Below are experts of layer 9 (counted from 0) of a mixture-of-experts language model. Rows are named router (the router's row for the expert), gate (a neuron's input weights, with its number), up (a neuron's input weights, with its number), down (a neuron's output weights, with its number) and show model dimensions 0-127. Each number is 200 + 30 x the weight over its row's rms, rounded and kept within 0 to 999.
Before each expert's rows: "mostly gets" lists some tokens that are sent to it at least half of the time. This comes from a sample of Wikipedia text that the model never trained on.

# expert 0
mostly gets: "°", "″", "′", " MPC", " JPL", " $"
router,181,197,219,140,162,204,241,217,181,164,231,212,205,231,207,187,129,218,241,187,181,190,187,182,227,222,220,207,198,237,228,246,207,249,213,156,210,203,215,236,210,223,195,177,154,222,204,194,261,172,208,168,214,220,160,142,196,165,190,170,212,225,221,182,219,213,235,196,176,197,207,152,221,156,200,173,228,205,194,179,200,170,237,210,182,154,216,172,204,154,196,224,175,258,209,228,139,225,258,171,199,200,230,145,224,183,181,179,152,261,214,231,158,165,167,188,221,216,207,171,247,187,225,141,189,179,133,257
gate0,168,232,221,155,171,221,183,274,202,196,230,197,175,234,184,237,182,194,219,201,194,230,218,272,169,233,183,211,184,212,182,138,232,194,235,210,202,141,208,202,252,203,198,207,211,178,173,145,206,204,189,220,180,230,147,155,195,175,162,175,141,195,185,163,274,203,201,175,182,190,95,201,233,195,229,215,162,178,233,162,203,138,221,203,233,164,226,175,258,151,218,226,205,178,166,191,165,211,166,166,216,247,200,217,211,214,189,178,208,202,203,210,216,202,205,182,229,231,176,187,190,226,213,176,142,196,167,192
up0,227,235,230,176,171,159,234,216,161,244,184,219,201,198,207,216,186,187,188,196,247,176,218,206,184,197,180,219,160,226,212,143,194,188,184,187,193,212,158,220,197,196,280,220,171,194,217,161,246,233,219,192,220,177,137,120,213,192,184,163,128,203,185,178,228,219,198,220,168,178,158,213,222,135,225,172,206,174,196,146,222,201,166,231,204,149,197,174,192,207,225,206,153,239,196,180,172,159,171,208,203,289,165,193,178,184,185,219,291,162,199,204,194,220,233,164,160,224,220,208,195,227,204,178,212,238,182,202
down0,182,198,133,267,206,156,207,196,212,185,216,212,159,181,233,227,235,197,175,232,170,193,163,225,195,249,181,251,216,201,177,218,216,176,212,213,246,219,181,271,190,153,232,205,180,219,167,284,191,181,171,245,206,198,232,185,234,158,217,226,266,162,190,224,193,227,198,211,175,192,218,191,268,295,178,247,215,205,164,205,171,186,218,205,194,157,223,215,214,184,154,183,210,169,177,186,159,233,223,183,137,174,216,188,226,205,220,176,182,231,227,210,213,226,222,205,191,193,231,222,184,170,208,234,252,168,222,192

# expert 9
mostly gets: " In", " f", " res", "In", " l", " n"
router,232,220,244,224,257,196,194,161,190,196,246,180,234,219,231,242,159,245,259,231,151,172,207,167,154,170,199,254,240,181,208,196,182,196,193,155,248,243,179,109,211,234,174,222,195,190,245,197,151,233,187,202,204,184,181,197,243,239,182,194,190,188,193,209,201,176,232,191,206,229,215,189,181,208,164,246,240,206,187,207,200,237,210,168,211,213,195,194,158,215,256,201,273,172,183,159,246,174,180,176,200,228,227,222,195,207,221,225,179,206,179,187,118,164,220,204,220,167,196,190,145,221,196,196,151,192,197,244
gate0,140,203,199,215,164,226,250,149,174,225,200,218,175,193,180,189,198,207,223,198,145,233,200,190,228,188,154,224,157,196,185,179,174,198,209,157,218,271,197,144,196,259,191,191,208,197,196,136,205,185,243,230,171,209,145,236,199,237,174,204,234,253,235,190,280,204,228,214,178,250,152,193,165,238,172,250,162,264,239,190,239,184,217,216,171,172,176,221,187,213,226,175,229,155,208,212,215,177,210,200,162,169,179,236,164,255,193,234,224,210,206,178,222,211,203,174,183,176,209,202,170,185,197,191,189,221,133,215
up0,195,203,230,223,192,182,235,192,226,217,203,205,209,227,222,173,177,200,184,176,264,195,194,244,180,200,193,201,213,198,196,184,219,158,193,189,239,180,177,156,217,247,172,160,242,231,196,238,144,194,210,201,172,218,210,242,213,184,148,219,167,185,223,212,159,221,163,222,197,193,182,205,166,174,206,209,162,189,221,151,195,146,244,227,220,156,170,174,156,190,347,189,216,186,166,158,178,150,227,145,230,182,239,219,208,201,209,237,219,246,173,201,219,208,173,254,228,240,200,152,187,201,192,206,175,186,229,177
down0,243,246,193,188,128,213,183,178,199,212,226,179,158,182,186,258,158,205,187,233,167,230,236,182,165,208,242,261,279,214,154,217,166,201,163,214,228,235,215,228,240,191,236,263,187,201,175,173,168,178,182,206,206,212,214,224,158,221,224,210,173,210,245,203,152,205,182,159,202,228,205,204,224,203,200,202,227,182,201,160,193,195,219,197,154,189,186,178,206,227,212,137,165,214,213,223,183,196,204,227,237,153,205,256,164,224,169,260,199,216,181,238,199,164,239,212,155,186,258,239,175,238,183,184,172,258,222,174

# expert 7
mostly gets: " the", " The", " his", "The", " their", " a"
router,162,181,239,155,228,214,195,178,195,140,180,202,157,149,221,212,172,188,215,223,219,239,184,205,200,220,156,241,185,186,192,219,166,210,193,212,205,178,137,168,212,195,236,168,184,162,218,158,161,151,184,213,156,229,217,209,212,130,169,189,215,236,175,234,187,266,205,110,144,227,193,231,184,193,199,214,213,213,201,187,207,222,127,215,178,239,194,186,231,194,210,183,179,170,264,193,151,190,189,156,151,221,137,182,211,222,204,167,225,171,233,217,236,241,208,189,243,220,200,218,225,219,192,176,214,237,237,188
gate0,219,225,185,230,177,214,252,199,131,191,197,245,155,163,240,158,248,203,170,237,247,202,190,198,190,235,232,210,193,180,213,196,177,204,169,226,175,167,227,190,237,221,215,196,167,178,209,167,226,154,174,170,195,224,157,185,198,136,211,186,193,202,185,180,234,166,186,192,215,204,153,217,172,240,213,256,234,162,201,213,213,220,106,180,193,223,222,186,187,210,204,230,203,247,190,175,194,274,158,227,177,280,193,135,206,172,186,230,174,204,227,232,192,229,183,260,155,234,189,185,193,246,204,191,204,230,206,226
up0,201,172,223,199,232,187,212,190,229,191,177,229,189,225,174,169,155,236,196,181,159,225,200,231,200,185,199,206,180,161,190,246,174,213,188,148,227,189,251,198,186,215,173,168,271,198,187,226,163,216,180,199,191,264,218,133,168,212,178,171,203,177,213,214,199,143,280,250,179,250,187,212,242,216,150,238,220,267,206,186,198,173,237,222,177,174,175,232,186,230,181,183,178,187,250,207,264,148,261,202,235,169,158,200,206,234,220,219,210,203,149,216,170,227,226,191,177,213,216,207,192,172,173,183,176,222,189,136
down0,228,240,198,223,218,211,206,195,158,224,207,229,213,210,189,162,141,206,192,177,188,212,231,164,177,197,164,236,209,220,152,167,191,209,170,187,203,136,210,235,230,229,217,195,216,158,206,210,196,169,170,178,249,245,187,189,171,181,192,211,217,214,208,169,287,215,192,243,252,216,188,242,205,228,157,194,215,250,194,179,198,205,129,223,217,130,202,208,206,178,212,156,189,158,207,218,235,201,136,219,238,155,210,193,220,205,191,213,227,181,146,179,210,160,120,177,178,160,191,130,239,238,200,212,184,151,185,204

# expert 3
mostly gets: " Har", " Ben", " John", " Kar", " William", " Sch"
router,209,196,164,213,173,185,204,213,195,232,198,160,183,164,220,206,218,156,158,178,173,219,269,241,243,212,185,204,219,245,235,183,218,198,207,224,223,211,227,223,184,174,205,189,252,225,174,224,226,215,244,238,238,192,225,248,178,230,181,205,206,183,189,147,202,153,226,237,255,243,197,245,206,183,232,243,204,167,175,219,197,210,197,215,217,180,160,161,252,216,191,173,161,220,191,217,251,177,179,264,169,174,249,240,214,154,228,229,244,184,201,140,166,157,158,254,146,206,216,154,169,153,185,193,225,184,211,191
gate0,203,181,169,188,220,210,211,184,139,207,241,172,224,141,194,190,213,136,174,158,222,241,189,157,244,234,235,211,217,223,202,200,128,238,244,202,214,161,196,193,194,190,146,227,181,154,177,227,212,231,273,241,185,208,221,259,205,220,182,179,236,214,207,164,246,186,222,132,206,176,188,202,177,165,261,215,197,188,187,211,226,204,219,208,228,209,231,231,174,208,224,130,197,228,175,143,183,195,200,167,185,208,166,235,202,146,239,192,248,210,221,183,192,216,190,151,160,201,231,236,197,181,182,153,225,196,227,198
up0,219,157,208,197,198,191,205,165,246,199,173,243,217,227,180,192,248,164,246,217,206,185,191,229,191,200,146,189,225,248,162,179,227,204,191,174,169,197,246,268,173,171,210,216,198,196,184,245,201,182,203,249,226,161,190,190,163,149,234,232,251,178,165,208,203,161,205,218,198,215,185,228,246,159,186,185,178,170,135,219,207,163,232,121,183,208,212,214,214,172,242,211,187,185,138,208,204,190,231,198,161,195,170,241,243,218,275,191,173,240,131,190,233,234,141,162,185,199,198,192,230,213,175,218,196,236,191,218
down0,194,149,176,243,224,151,210,260,198,182,237,177,194,211,198,190,224,189,170,218,179,135,149,208,173,218,237,205,230,181,108,230,254,207,173,137,190,195,173,198,240,166,191,238,133,200,191,179,235,195,206,195,209,182,226,174,169,240,192,203,248,220,182,231,195,242,171,220,222,176,150,271,180,212,209,164,206,190,200,204,218,171,231,201,169,200,225,237,252,205,216,249,232,181,152,200,207,214,220,193,186,162,166,166,207,223,189,204,250,207,188,258,196,246,225,194,216,181,221,201,223,203,129,201,174,174,232,187

# expert 2
mostly gets: " rec", " int", " h", " qu", " g", " exp"
router,201,199,151,201,177,232,205,172,216,252,181,206,211,221,231,241,178,207,203,191,236,215,183,204,187,206,198,180,213,171,210,220,136,183,195,218,250,156,159,243,248,172,188,203,144,213,175,165,162,169,195,177,149,175,165,232,230,179,191,202,193,190,254,235,212,180,209,222,173,167,176,167,173,199,168,217,169,173,238,238,183,213,201,167,263,246,187,180,186,219,173,195,168,221,158,190,199,239,237,220,238,172,177,226,216,182,185,231,173,228,185,199,254,255,194,157,162,214,267,190,193,276,176,235,216,118,178,171
gate0,194,220,106,137,240,210,186,215,272,230,202,182,217,220,234,151,151,222,196,207,206,170,200,244,187,217,167,216,204,226,194,177,188,207,218,210,113,199,234,249,231,224,170,202,224,179,183,204,172,225,181,205,210,191,209,211,171,177,169,188,188,212,227,200,231,192,199,205,229,207,131,149,237,233,220,172,192,183,195,204,209,176,199,199,240,211,199,176,162,180,219,98,179,212,184,199,234,172,208,174,200,162,212,191,231,196,199,208,115,203,234,208,246,178,211,210,205,201,218,181,190,195,152,206,210,125,145,226
up0,195,200,189,211,144,217,233,161,202,211,181,219,205,178,197,189,225,197,218,178,187,254,207,244,194,184,246,234,199,144,206,237,176,186,222,203,166,180,189,167,230,238,206,162,180,235,166,225,142,152,273,250,143,238,243,253,229,172,174,234,187,189,245,192,189,211,168,201,198,270,198,220,201,219,201,203,171,161,150,176,175,221,218,204,166,168,244,190,189,179,167,193,189,231,197,177,206,162,221,215,202,195,201,274,147,208,225,204,196,197,188,222,184,209,206,236,142,178,197,213,234,238,207,193,180,272,148,253
down0,187,186,196,172,239,218,216,228,182,196,169,194,209,219,207,221,245,265,218,230,277,200,217,195,221,208,193,236,172,224,161,206,243,194,224,247,245,190,214,213,206,199,217,193,212,239,193,222,156,199,178,226,190,201,205,178,206,150,239,167,162,212,194,168,274,192,206,208,183,175,226,202,261,204,188,199,186,198,208,179,213,184,235,142,237,227,182,216,248,185,193,181,232,173,185,212,123,174,181,188,187,192,243,239,194,162,142,268,177,274,159,219,235,231,161,172,186,153,257,159,150,203,198,195,187,169,224,200

# expert 4
mostly gets: " \"", " on", " to", " at", " from", " with"
router,176,216,216,239,200,227,151,215,191,188,185,186,226,168,238,220,232,209,196,234,250,154,188,180,139,205,234,157,174,147,239,185,184,194,198,206,196,218,202,241,249,204,191,177,228,138,192,236,190,194,194,237,221,210,241,188,172,206,209,209,186,170,198,155,205,127,230,190,154,247,207,174,217,208,214,165,173,215,134,163,205,159,169,210,197,179,264,227,166,251,222,201,245,199,178,250,178,184,157,153,193,145,214,208,261,241,192,249,210,200,261,240,217,210,208,185,180,225,172,225,179,212,172,215,158,219,180,209
gate0,231,201,191,198,212,208,197,258,245,151,224,171,179,188,207,195,242,212,196,243,192,189,209,147,152,253,263,147,225,138,212,155,181,207,130,248,213,188,205,253,164,235,201,145,209,170,152,198,221,254,210,257,246,225,238,184,188,183,170,207,170,212,186,190,220,217,232,169,208,176,177,227,158,227,217,186,186,217,199,244,251,206,186,210,212,220,186,252,156,201,214,238,229,181,187,168,200,213,154,231,212,166,178,237,224,213,245,199,232,181,224,196,190,239,160,205,199,215,246,182,220,169,221,258,211,198,221,191
up0,232,248,132,213,205,214,167,229,196,135,243,174,190,209,257,207,173,199,184,216,169,232,236,210,170,248,212,215,212,155,265,217,188,193,233,220,198,207,225,215,172,200,166,183,141,183,194,247,197,208,186,173,256,193,215,197,158,215,167,179,187,192,159,224,160,259,193,225,204,192,242,174,199,203,188,234,206,188,205,227,253,192,172,216,213,119,163,233,130,190,185,128,228,217,247,218,222,201,185,182,195,223,247,201,253,184,218,221,172,147,229,210,183,140,222,222,209,226,180,202,183,184,227,192,192,192,165,204
down0,206,144,178,155,178,223,216,207,218,187,207,190,213,180,234,161,257,169,217,193,195,176,161,180,203,233,239,179,211,219,231,177,133,189,186,191,209,208,244,212,188,204,170,197,116,222,221,199,188,206,129,214,221,175,167,210,142,192,134,214,188,219,218,172,156,154,212,217,182,179,237,222,180,171,190,195,228,191,196,162,231,215,160,229,193,200,136,224,240,190,238,189,182,162,166,195,205,196,151,229,241,242,210,190,196,192,216,192,224,242,291,217,224,207,163,166,230,213,254,214,195,175,232,179,182,211,166,137